Below are experts of layer 4 (counted from 0) of a mixture-of-experts language model. Rows are named router (the router's row for the expert), gate (a neuron's input weights, with its number), up (a neuron's input weights, with its number), down (a neuron's output weights, with its number) and show model dimensions 0-127. Each number is 50 + 12 x the weight over its row's rms, rounded and kept within 0 to 99.
Before each expert's rows: a language model's description of what the expert responds to; "mostly gets" lists some tokens that are sent to it at least half of the time. This comes from a sample of Wikipedia text that the model never trained on.

# expert 27
Second pieces of capitalized words at sentence or heading starts, such as R-ather, R-et-urn, H-ier-onymus, plus sentence-initial We, But, See.
mostly gets: " We", "See", " Hel", "nt", " Full", " But"
router:62 32 52 61 74 51 46 33 59 47 64 53 38 71 50 37 46 57 51 43 41 59 63 61 56 48 36 35 40 54 51 30 67 42 36 34 57 39 41 36 48 46 36 52 43 64 32 45 45 64 58 45 45 28 68 38 55 30 63 72 63 53 63 63 37 65 42 35 54 72 35 60 66 43 32 61 46 38 66 62 78 37 46 35 67 46 41 54 59 44 61 53 44 44 47 53 40 45 45 47 30 42 34 56 50 53 49 46 45 39 57 45 37 75 53 42 54 63 53 35 57 54 55 40 56 41 41 45
gate0:32 40 43 37 38 42 65 45 59 65 54 60 39 52 41 62 28 57 21 52 46 66 60 53 50 49 42 42 35 55 74 64 76 69 59 61 47 52 47 38 35 53 41 68 47 37 46 57 68 64 52 46 48 50 53 63 36 67 67 30 46 50 33 48 35 70 35 69 34 27 73 57 37 37 35 43 34 56 50 46 46 81 61 37 18 55 37 52 58 34 55 40 70 68 58 53 53 57 29 48 46 45 65 47 57 48 42 41 36 50 49 54 28 49 64 48 68 47 59 29 15 39 45 41 53 55 31 66
up0:42 53 65 58 58 68 42 54 26 38 50 30 62 55 56 47 76 56 59 60 60 44 49 35 43 43 39 67 50 30 38 40 37 32 34 46 54 61 46 57 59 38 55 38 61 71 59 57 30 38 55 44 36 66 29 53 74 22 48 66 30 47 56 36 80 47 44 46 68 47 43 55 54 60 70 60 59 30 29 47 42 27 50 59 58 58 70 45 22 55 45 47 36 45 49 39 55 64 53 42 44 52 49 57 67 48 47 47 50 49 37 45 78 36 37 56 32 52 38 60 74 43 46 62 50 45 64 35
down0:59 46 43 65 42 66 36 43 42 57 65 61 44 70 42 59 35 42 53 42 43 64 52 70 36 66 60 56 82 37 41 45 40 56 41 38 59 57 51 48 47 54 62 58 65 44 68 51 48 52 64 66 53 22 33 24 39 51 62 51 34 52 34 28 42 45 51 39 41 65 58 46 30 33 70 45 57 34 51 58 43 63 65 40 67 59 53 49 64 47 46 52 54 50 49 52 66 34 57 48 56 51 70 64 47 36 32 61 31 55 56 26 70 46 55 77 42 60 55 69 39 72 40 30 52 48 54 60
gate1:56 39 48 57 34 68 48 33 51 51 27 48 55 55 62 68 54 55 36 50 57 52 35 77 53 51 58 47 70 60 52 57 50 52 68 54 44 46 64 56 47 28 49 49 49 48 62 66 69 41 52 65 61 45 38 59 47 41 52 32 47 50 52 53 48 34 42 45 57 49 64 42 52 65 45 28 43 56 55 61 32 53 38 51 45 45 59 34 58 80 45 41 61 72 44 38 42 44 59 42 58 54 38 43 31 73 43 59 20 54 59 53 33 63 50 59 52 67 58 47 18 56 50 24 60 73 51 68
up1:24 84 45 58 52 43 30 70 39 57 67 52 36 34 54 61 59 40 69 61 49 44 57 43 36 35 34 50 32 42 68 60 53 46 39 65 44 41 41 64 58 68 48 50 40 51 46 56 44 39 49 45 29 60 39 48 57 49 36 77 62 42 51 37 57 49 63 71 53 45 34 41 47 58 64 59 61 60 45 55 62 62 53 21 36 74 64 47 50 48 37 46 50 47 50 54 60 41 35 53 25 64 43 61 54 37 46 61 68 47 43 51 62 50 64 35 53 39 32 47 58 56 54 73 37 35 75 48
down1:55 42 61 48 51 24 50 43 66 41 54 37 56 54 64 57 57 58 62 51 64 48 50 66 50 29 57 70 68 62 45 49 55 34 66 39 27 49 57 43 63 48 21 50 51 29 48 44 44 38 20 46 66 56 32 48 33 53 34 81 37 38 35 40 74 55 56 39 52 42 43 41 40 53 51 45 64 45 43 38 33 43 56 46 53 45 39 59 64 67 41 52 48 19 67 47 53 59 31 36 53 48 39 57 65 43 51 66 31 43 56 62 34 58 47 58 55 40 42 52 60 35 56 69 76 24 51 44
gate2:57 43 52 52 61 52 62 50 51 56 74 48 43 57 36 46 31 52 51 28 39 50 42 38 29 65 23 51 54 34 43 57 39 38 75 74 72 32 62 43 40 64 49 36 63 40 21 37 40 53 54 36 49 54 38 38 36 63 64 48 59 41 62 70 53 49 54 46 37 61 64 62 30 36 52 39 55 56 37 52 39 65 58 44 44 63 34 43 58 66 52 52 66 40 49 55 60 46 69 53 64 27 47 49 48 22 33 26 36 58 61 64 38 33 57 51 73 50 40 58 48 29 49 47 77 52 47 65
up2:51 57 57 53 73 53 60 51 39 57 65 44 62 55 29 37 51 57 62 37 36 52 40 44 42 63 11 52 58 29 56 49 39 49 68 68 59 48 44 44 33 69 44 59 56 47 13 45 50 55 69 43 37 43 24 45 34 45 80 39 62 34 55 55 64 63 51 58 46 37 64 57 49 39 49 54 51 55 35 44 56 40 70 62 51 57 48 39 59 58 52 58 60 27 33 53 50 46 46 39 42 24 58 37 65 26 40 41 33 57 50 44 58 52 56 64 71 30 66 43 52 51 45 51 90 62 44 70
down2:35 39 59 48 60 54 36 57 67 51 72 47 62 54 78 24 71 49 72 38 59 20 34 52 62 41 52 56 46 62 36 57 73 65 37 50 42 67 48 66 47 61 64 53 48 35 64 42 57 57 43 41 50 43 45 67 41 46 31 65 52 51 54 60 57 49 52 52 35 64 36 60 41 64 37 25 36 57 40 59 41 42 35 56 38 60 60 65 54 47 51 51 53 52 52 65 47 69 32 36 57 62 55 50 58 43 45 64 62 46 50 56 35 66 47 42 59 42 52 43 53 73 50 50 69 17 54 53
gate3:67 72 33 53 51 53 45 57 64 64 41 41 44 48 39 44 71 34 75 60 47 39 75 25 56 58 61 51 75 51 22 55 50 46 29 60 52 42 65 42 47 53 46 50 61 43 41 75 60 64 63 81 71 28 48 29 64 36 53 63 20 39 46 34 68 46 51 58 46 36 44 58 56 45 51 47 46 63 63 35 47 58 23 47 37 74 46 25 47 72 52 50 50 49 50 66 42 41 45 40 44 30 83 69 39 50 51 53 57 49 36 49 42 42 60 58 55 58 60 52 45 66 26 67 38 61 40 74
up3:34 22 56 55 44 51 53 44 43 40 56 55 42 45 69 46 33 55 44 47 57 49 40 61 48 57 58 56 45 31 57 62 35 42 73 55 47 59 39 60 71 30 76 43 61 52 51 49 35 37 35 29 30 56 66 90 54 40 67 42 60 65 50 41 23 59 46 39 59 59 71 45 57 55 70 53 39 45 39 60 37 51 68 45 56 46 51 63 29 28 52 44 58 76 50 35 43 59 53 62 51 64 39 34 49 50 49 63 45 54 47 49 57 59 55 40 46 49 63 52 57 46 68 50 61 39 72 32
down3:58 53 38 66 53 45 55 90 44 53 44 57 51 80 56 42 57 50 58 36 61 69 42 49 38 53 60 47 39 30 45 39 43 64 63 45 42 45 29 55 54 63 53 30 53 40 55 57 43 56 55 55 62 67 45 55 58 55 47 53 64 60 36 32 40 39 53 74 45 47 60 60 42 29 43 59 49 43 42 53 37 51 66 41 35 43 58 63 52 71 50 27 47 40 55 73 67 34 57 62 70 44 45 18 59 50 57 63 56 49 29 44 50 55 42 46 57 40 46 39 38 36 66 46 71 54 49 60
gate4:45 72 63 53 54 63 60 50 59 45 59 34 61 47 29 61 35 38 49 40 50 43 51 53 37 70 39 49 62 36 68 60 51 56 78 81 41 41 44 37 75 71 35 43 25 76 43 76 55 54 56 45 54 52 31 69 53 36 55 43 54 34 50 37 49 51 50 54 42 50 54 80 63 57 29 69 60 51 37 72 45 72 49 33 54 54 69 50 51 69 49 49 66 53 60 55 57 56 55 51 62 28 62 33 34 44 13 53 28 45 73 59 46 42 69 59 42 59 34 40 54 38 59 32 48 57 30 54
up4:44 74 72 41 54 59 29 52 50 40 70 47 57 59 49 54 62 49 31 44 32 40 47 50 36 60 72 52 50 63 20 52 40 50 58 45 29 43 31 65 76 83 40 26 55 67 44 74 57 55 34 47 76 53 61 42 52 47 46 63 61 18 49 39 46 58 78 56 55 47 68 61 75 47 46 44 39 55 33 59 33 54 48 26 30 50 70 39 53 60 42 60 64 58 42 32 62 54 39 54 48 32 81 79 55 52 62 53 44 54 77 69 66 61 64 58 42 33 46 49 55 31 51 55 70 49 47 61
down4:58 47 46 50 48 33 58 46 60 32 64 34 33 37 47 64 35 38 57 68 71 36 51 58 65 61 42 49 44 47 47 51 37 41 49 51 76 29 41 55 50 60 58 10 34 66 53 45 57 67 18 57 70 35 49 45 73 40 28 59 42 70 39 36 54 55 39 47 80 46 40 38 61 51 36 41 47 37 64 51 53 55 68 44 30 58 46 39 43 49 44 32 33 45 59 38 28 59 55 53 62 52 43 72 28 61 19 29 69 51 59 59 50 43 65 60 32 40 54 44 38 12 50 49 74 47 46 43

# expert 51
Given names and geographic or institutional words beginning a name, often in table cells, such as Simon, Michael, University, South, British.
mostly gets: " University", " South", " North", " British", " East", " USA"
router:49 34 67 56 70 69 71 41 37 44 64 43 47 37 68 41 31 48 55 39 29 45 28 45 60 55 57 72 33 78 39 55 72 30 42 37 58 74 46 66 49 37 55 63 69 52 45 40 48 60 43 38 36 63 62 42 42 50 40 57 60 49 64 62 33 48 57 46 46 52 44 62 60 71 48 68 34 43 65 56 54 34 59 42 63 25 36 66 33 45 71 51 34 37 70 39 45 62 33 50 36 38 49 48 50 55 47 46 66 47 51 36 39 48 39 43 51 64 49 50 62 68 52 62 36 55 37 35
gate1:46 73 42 49 55 54 46 74 53 69 42 65 43 51 64 64 58 67 60 36 54 33 49 40 51 63 41 36 68 36 61 57 58 67 59 54 18 43 67 74 45 48 58 39 45 42 30 64 46 57 70 57 68 51 51 62 50 34 52 23 40 59 39 39 51 52 20 54 59 36 58 52 33 34 58 42 59 76 48 48 27 55 39 51 44 78 56 46 65 66 35 65 76 37 55 57 63 36 32 40 45 28 65 61 47 48 41 47 58 63 31 39 47 69 60 47 71 40 41 36 46 53 45 54 24 45 61 70
up1:52 41 56 33 34 39 27 30 53 55 61 44 66 68 50 58 48 34 38 74 51 59 45 39 44 32 53 61 53 63 63 48 51 45 48 50 65 55 35 31 59 48 56 37 52 48 74 52 53 55 31 54 46 34 38 60 50 79 46 61 55 50 36 55 41 60 62 55 63 59 62 32 54 50 43 42 58 49 41 54 53 51 58 48 54 56 54 46 49 27 35 30 55 81 48 35 56 54 59 50 63 49 72 41 45 42 60 28 38 41 73 52 44 39 51 56 47 75 46 48 49 66 52 43 82 32 33 39
down1:60 50 50 43 46 45 60 81 65 76 53 59 58 56 42 50 41 49 69 38 51 52 64 41 57 47 41 42 52 70 32 49 35 38 83 46 58 37 43 31 46 52 47 50 30 43 56 40 49 40 38 61 47 56 50 38 47 32 27 31 45 35 58 45 75 45 49 54 46 51 47 54 41 36 53 55 33 67 41 61 50 46 49 55 50 43 44 47 43 39 63 55 61 46 50 61 50 34 61 51 52 40 56 35 53 49 53 34 43 55 74 40 37 62 53 48 56 34 16 55 49 52 55 22 42 36 42 45
gate2:54 68 44 48 48 33 55 74 67 67 36 53 55 64 49 66 62 59 52 69 78 71 81 56 32 61 64 51 71 55 41 64 47 45 48 45 41 43 80 60 49 48 49 51 32 39 42 66 58 49 43 47 49 54 57 47 29 62 62 64 56 54 33 28 41 38 60 58 50 40 55 31 62 44 51 41 72 66 41 41 75 71 49 65 42 51 54 38 68 57 58 48 50 48 54 67 57 44 40 52 61 72 73 85 62 54 77 55 39 59 40 45 48 56 53 39 45 44 64 39 45 55 47 37 45 57 49 59
up2:34 59 67 49 60 61 50 55 61 40 43 57 56 38 57 51 63 48 69 54 46 57 39 57 48 36 43 63 76 49 51 53 53 43 42 30 44 57 59 74 42 63 68 41 55 54 33 60 48 45 38 62 46 34 58 26 27 36 53 48 51 71 48 46 38 31 75 62 76 52 43 43 71 41 58 55 69 56 70 59 53 57 47 51 50 72 27 41 61 36 62 55 50 46 70 57 41 39 34 76 52 63 70 51 45 59 58 75 60 51 51 48 40 44 53 43 68 45 57 24 50 61 48 60 34 56 58 57
down2:47 51 66 48 38 74 39 30 35 45 54 60 49 75 67 38 55 65 42 52 42 56 27 47 38 28 62 61 58 62 69 54 41 38 40 63 67 55 49 54 45 67 40 59 51 53 55 30 48 41 59 48 67 29 49 36 62 58 51 37 51 72 65 56 46 48 47 53 34 49 70 56 33 36 40 44 69 55 52 56 36 27 69 63 54 64 39 63 38 59 37 53 52 48 39 53 56 46 52 36 62 62 58 44 50 34 42 31 54 50 67 37 52 62 61 42 58 52 43 49 57 39 79 32 56 43 39 58
gate3:62 49 38 47 33 54 35 33 46 65 50 44 60 49 55 61 50 34 53 41 48 72 61 60 48 38 52 39 49 55 44 66 79 55 71 54 42 56 45 34 51 61 24 42 45 40 53 59 60 53 56 65 43 33 42 50 54 38 47 54 41 45 61 43 60 54 41 51 32 51 57 52 42 39 44 68 60 48 40 45 62 62 42 41 63 55 35 44 42 62 60 43 59 55 54 67 59 45 49 77 68 57 69 54 49 31 63 24 34 64 85 58 63 60 50 46 56 77 55 40 43 36 43 38 47 52 46 63
up3:69 67 41 34 44 57 15 37 63 55 56 41 70 65 66 59 42 35 29 37 60 60 55 50 31 48 59 49 48 55 46 58 67 53 44 35 43 45 46 54 35 41 46 37 42 40 60 52 45 42 52 67 56 41 41 51 47 59 35 55 44 65 39 60 33 56 44 48 46 53 43 38 43 44 29 56 79 56 33 49 48 59 61 41 40 50 29 67 43 61 54 52 46 31 54 54 52 53 38 54 51 35 63 46 31 50 63 16 41 52 57 60 48 47 71 43 51 62 55 52 31 48 50 66 43 55 65 49
down3:25 20 59 49 30 39 43 45 65 48 41 51 63 75 57 35 59 58 38 58 49 56 49 49 41 47 58 25 60 42 43 48 54 41 51 41 49 46 39 53 47 36 34 51 30 58 65 41 67 49 44 43 66 59 43 68 53 41 49 37 55 55 31 61 33 56 49 43 52 43 47 56 35 44 53 32 37 39 34 46 30 59 52 61 56 41 28 45 29 48 44 51 52 51 49 73 49 38 50 43 41 42 57 67 83 55 58 56 31 20 45 34 56 44 48 61 41 45 28 59 36 65 52 49 49 48 23 60
gate4:41 52 51 41 45 46 38 41 50 73 24 59 61 62 52 58 61 48 41 57 60 48 79 57 51 30 27 57 49 42 64 56 50 36 61 49 63 41 56 42 54 70 49 56 53 36 39 58 51 43 29 50 57 39 52 51 52 38 51 46 53 68 33 57 62 72 49 45 56 54 49 54 51 40 49 54 63 63 31 36 52 55 26 61 51 56 30 40 28 28 73 62 68 49 59 46 64 53 44 40 71 44 65 43 49 63 35 43 36 45 42 34 46 57 58 52 46 40 60 45 49 69 47 42 30 72 50 42
up4:67 31 62 42 44 35 46 50 49 35 53 78 61 39 55 52 68 47 43 51 65 44 64 38 61 54 37 35 57 41 40 49 60 33 49 23 45 67 67 38 48 45 53 64 27 48 57 31 32 36 27 61 61 80 60 62 65 53 44 50 46 74 69 57 55 52 37 56 36 46 44 60 70 69 63 52 59 48 62 56 35 35 40 59 71 59 40 64 44 29 53 54 40 57 58 46 42 38 60 39 42 49 56 41 67 53 42 56 25 50 38 37 56 53 28 57 62 38 54 53 46 64 50 55 47 48 63 39
down4:40 68 48 37 59 47 26 43 57 52 42 67 45 51 43 48 69 66 51 38 27 58 43 64 62 66 41 47 56 49 50 51 43 22 32 78 58 40 33 53 43 53 72 74 58 43 59 39 54 45 61 56 59 39 72 59 55 33 56 60 51 48 40 55 50 70 55 60 52 62 34 49 59 46 26 48 45 55 46 44 41 45 58 63 65 58 67 26 66 41 50 45 38 75 55 34 61 40 55 53 48 41 38 52 52 74 43 62 73 51 39 72 37 65 62 51 32 68 38 39 55 35 64 45 55 37 63 53
gate5:42 52 56 55 49 59 46 57 68 56 33 48 34 29 40 73 58 60 38 66 56 53 47 48 35 34 60 50 69 49 67 57 41 59 78 58 58 47 36 47 40 53 50 32 67 29 63 55 38 44 55 60 48 46 31 70 25 39 47 35 41 55 43 44 53 45 64 47 68 76 81 55 39 37 47 72 61 59 59 55 53 60 53 59 42 49 59 31 54 37 45 56 40 57 56 48 64 58 47 41 62 47 54 33 38 46 60 65 78 39 65 55 64 45 55 59 49 73 41 49 50 53 49 32 75 45 58 47
up5:52 73 34 55 39 46 26 75 52 44 44 64 59 61 38 39 61 44 46 52 54 51 57 64 50 57 30 54 55 53 57 51 65 42 42 64 34 24 68 30 53 51 42 54 28 52 36 47 61 57 50 42 58 64 27 48 67 62 44 73 56 42 50 69 54 52 37 58 47 29 46 46 63 33 48 48 43 53 55 30 58 34 53 52 66 39 59 60 50 54 52 40 53 41 37 62 44 25 49 48 53 53 51 52 40 32 48 65 38 60 45 59 50 50 63 45 63 22 40 35 51 50 68 57 35 71 66 57
down5:24 38 46 43 29 68 53 58 66 58 43 53 43 50 46 48 53 32 38 55 58 57 30 39 47 62 44 30 71 39 61 50 34 78 52 64 52 42 23 56 76 36 56 44 49 40 66 70 57 63 69 70 63 44 59 59 32 54 42 15 34 74 44 46 56 56 42 46 35 55 37 41 50 38 71 49 45 43 40 39 71 67 45 53 55 56 52 55 50 51 49 59 51 75 64 36 42 47 32 42 56 38 59 34 51 47 64 51 48 44 57 53 47 54 61 63 48 35 38 58 31 49 62 37 42 48 51 59

# expert 40
First piece of a word right after a quote mark, pipe, bracket or heading, especially song titles, table headers like Region, and names.
mostly gets: " am", " rest", " Nominated", " top", " mid", "Al"
router:57 36 48 54 61 83 59 46 46 37 50 66 50 30 49 32 44 57 57 56 42 47 49 57 65 43 26 40 32 61 40 37 59 31 36 39 49 58 39 50 38 41 40 53 40 36 60 28 53 61 63 43 41 54 67 31 50 41 37 57 44 56 71 73 40 52 66 35 39 37 35 54 49 46 60 41 32 34 49 42 65 28 67 55 43 50 33 63 44 53 45 44 19 29 31 64 35 38 58 42 30 44 29 51 55 37 68 28 40 66 50 49 44 63 36 41 56 51 48 54 53 46 49 51 33 39 54 34
gate1:68 70 43 70 65 48 51 64 36 41 47 70 72 56 42 50 47 30 52 45 44 25 69 40 41 52 34 22 39 32 71 44 79 58 40 41 67 39 51 47 54 55 44 63 33 38 50 50 38 34 42 50 58 34 43 36 45 47 64 64 55 43 51 39 66 53 19 30 50 68 25 38 54 48 44 50 59 51 49 29 48 37 48 27 59 56 36 47 57 51 37 64 34 54 47 45 35 39 33 50 41 43 45 58 53 56 39 51 62 64 48 51 46 71 58 37 42 35 39 32 46 42 48 43 28 39 62 68
up1:29 48 45 57 52 50 57 38 38 51 80 54 23 49 51 43 39 61 53 59 34 46 45 64 63 61 44 61 40 49 76 66 39 66 46 67 65 73 44 67 55 52 44 56 56 53 60 36 57 60 56 86 42 66 45 72 59 67 60 36 55 49 69 43 59 50 40 70 41 47 59 58 42 53 56 40 53 73 52 60 63 61 44 48 48 46 39 39 38 38 45 43 43 41 47 50 39 66 44 64 42 71 39 56 40 55 54 59 45 46 59 45 64 63 69 70 50 61 30 37 46 32 26 74 62 61 33 56
down1:58 67 60 22 40 68 51 46 56 48 57 82 49 58 33 51 46 68 54 55 72 65 55 51 30 49 63 64 38 61 69 68 42 23 68 43 23 53 43 39 50 35 40 53 52 64 61 32 51 68 53 38 61 57 50 67 55 51 44 42 48 50 61 36 60 57 52 41 54 36 56 49 52 66 48 75 38 72 59 38 61 47 35 58 60 51 64 37 41 33 24 63 54 55 68 44 33 51 68 67 47 35 61 53 56 55 36 50 45 50 22 55 52 75 78 64 47 48 37 45 60 48 48 51 41 44 43 26
gate2:39 47 64 44 36 55 58 60 58 64 44 59 57 34 38 45 55 60 59 67 52 43 56 52 37 43 49 35 39 21 56 41 61 36 63 65 42 51 44 49 49 82 32 59 24 53 78 69 56 64 67 44 41 49 65 52 60 35 51 33 50 56 47 51 49 58 51 58 47 63 58 46 33 45 54 74 49 44 39 41 69 54 36 35 62 60 31 07 38 70 56 39 56 54 41 77 67 37 65 64 56 43 35 38 58 42 60 42 64 47 37 38 42 32 64 71 42 58 51 63 63 35 46 41 35 56 50 48
up2:71 39 49 53 62 32 43 32 47 47 47 48 48 68 59 71 59 33 54 48 47 49 66 43 52 45 48 49 60 71 22 50 21 47 46 26 50 28 69 31 57 31 71 43 74 54 59 37 28 40 16 49 64 51 49 37 42 78 42 60 61 29 56 58 50 53 44 41 39 52 35 62 39 76 46 23 64 50 54 50 62 58 47 41 41 54 45 69 50 51 33 73 62 58 58 42 56 55 55 46 63 65 64 63 42 44 34 52 37 47 52 53 73 76 43 46 54 45 62 40 40 58 33 57 55 59 45 42
down2:44 32 51 45 68 65 47 61 54 47 65 53 48 55 22 50 67 38 32 60 47 56 31 61 43 35 53 44 65 65 46 44 61 49 45 45 67 29 33 47 51 50 60 63 42 46 33 33 39 46 50 27 59 52 66 48 43 74 48 29 49 67 60 56 43 45 29 51 52 39 51 39 62 58 59 32 33 53 38 51 54 55 41 44 60 38 63 53 53 61 28 59 48 52 44 40 57 43 24 36 59 63 65 54 69 33 63 46 53 56 55 51 64 62 35 55 45 61 73 63 73 40 61 48 57 76 61 51
gate3:33 59 52 43 47 43 28 39 41 52 38 48 45 66 47 51 37 60 57 43 41 52 52 52 51 54 75 48 37 36 48 57 58 42 40 41 39 52 51 51 48 65 44 65 28 51 48 48 43 59 52 66 36 41 22 27 70 61 60 42 45 42 53 49 59 65 40 51 44 47 39 57 54 48 32 36 51 46 58 46 67 30 58 67 36 38 59 59 45 54 58 61 52 62 47 80 46 45 42 36 51 37 53 51 68 57 42 26 54 70 51 42 56 70 49 42 53 62 41 48 38 45 65 66 46 51 67 53
up3:41 59 52 52 50 57 38 39 44 56 55 46 55 51 57 49 20 82 56 46 44 60 58 40 39 66 69 45 18 45 46 47 51 44 41 44 34 60 53 54 63 78 41 57 51 35 38 38 31 62 53 47 44 18 34 37 56 56 63 46 41 47 54 51 62 51 58 55 51 57 54 42 42 43 42 58 48 57 45 39 67 27 55 48 41 27 50 55 37 44 56 64 41 58 50 92 50 30 37 50 47 33 49 51 53 59 58 29 61 70 40 35 58 57 54 54 43 66 46 27 41 45 55 54 41 41 62 61
down3:48 47 49 53 43 58 50 54 47 50 62 56 44 46 55 35 54 65 40 35 69 42 61 35 52 38 36 54 45 37 43 60 43 44 46 36 44 48 47 44 44 44 60 43 41 43 44 23 52 25 48 63 30 52 67 46 41 51 40 31 25 43 52 48 59 45 49 50 39 58 49 55 54 50 30 48 36 41 69 42 18 28 57 43 42 34 51 51 46 67 51 41 56 56 60 23 45 44 38 70 56 63 28 51 42 58 34 29 61 87 35 28 56 38 36 58 65 66 58 41 47 41 22 49 49 43 39 39
gate4:55 43 49 36 56 65 51 68 52 14 51 46 66 23 46 48 52 54 46 66 45 45 48 28 65 67 54 46 44 61 54 49 56 32 53 57 59 34 44 41 47 69 56 48 41 57 21 34 56 37 58 39 73 45 54 44 55 55 59 66 34 56 41 65 66 29 43 59 46 58 37 48 48 27 51 33 51 60 53 65 69 53 53 27 42 55 48 59 46 69 45 63 52 29 39 58 56 45 61 62 73 43 45 59 47 29 59 55 46 65 59 44 50 77 36 58 61 41 42 53 20 52 76 55 54 59 57 63
up4:42 42 52 66 59 44 64 55 23 75 48 14 24 61 56 45 46 67 48 29 50 44 53 63 67 65 67 55 54 53 33 46 58 51 54 67 43 80 52 49 36 35 67 48 38 36 57 62 51 38 54 36 63 51 55 48 39 31 57 58 53 31 49 38 46 59 42 33 42 57 49 38 52 55 56 56 54 47 39 45 58 32 46 48 68 53 38 54 47 37 58 29 57 57 45 46 45 51 40 39 37 56 58 74 44 65 49 46 58 51 33 68 43 53 60 62 31 42 39 57 64 48 32 68 70 51 40 49
down4:51 74 60 60 49 69 46 59 53 89 60 34 42 48 61 63 41 35 57 38 60 50 53 46 51 43 52 76 39 39 54 64 58 46 48 30 49 47 41 43 48 74 36 69 33 27 56 44 30 46 28 41 40 45 45 58 54 28 44 60 53 24 52 50 47 31 37 64 58 54 63 59 45 68 57 61 38 37 44 33 19 38 57 54 50 44 56 53 41 44 55 32 42 40 44 35 36 55 55 30 47 54 68 58 49 46 39 43 41 48 23 47 47 45 40 57 43 41 47 49 36 57 62 31 54 62 43 60
gate5:37 71 63 40 48 46 46 41 53 56 43 58 47 35 60 47 51 44 55 72 55 52 69 49 49 59 57 38 56 27 41 53 45 45 45 46 50 64 68 85 36 52 43 46 59 48 58 61 60 37 72 67 45 55 61 55 49 49 58 49 67 46 65 33 53 44 54 33 53 34 44 46 30 50 14 66 61 47 53 40 60 59 32 60 53 32 23 53 61 50 71 46 48 38 52 37 49 46 28 59 42 40 59 44 43 47 56 70 58 41 60 53 76 46 42 59 54 56 34 40 34 52 60 36 50 61 58 54
up5:68 32 47 65 50 58 44 59 74 42 49 69 75 31 43 57 42 45 43 37 47 60 46 38 47 44 58 65 48 58 45 45 49 34 46 56 38 43 59 17 75 49 33 31 48 61 46 59 55 54 40 28 60 35 49 45 50 62 64 52 29 35 37 72 58 60 47 60 59 54 72 68 52 62 68 21 31 57 49 58 36 55 67 47 35 69 62 47 58 24 36 38 39 48 42 32 57 56 71 35 51 46 59 51 57 66 60 48 48 49 35 41 26 38 38 55 66 55 42 45 64 61 27 47 60 59 53 42
down5:46 44 65 49 33 44 41 29 55 71 82 58 59 67 39 42 58 50 57 68 73 44 69 53 41 31 37 43 57 64 51 59 41 22 70 52 32 35 22 17 54 49 71 50 44 47 52 70 34 42 62 49 56 28 44 42 50 60 39 32 54 60 37 47 58 63 61 45 65 47 61 26 45 24 52 34 41 45 59 30 44 38 57 58 63 70 51 51 48 59 61 54 48 50 50 85 42 45 49 48 47 47 42 76 65 65 44 30 54 54 47 49 41 52 56 55 48 71 69 48 65 35 43 58 33 60 59 47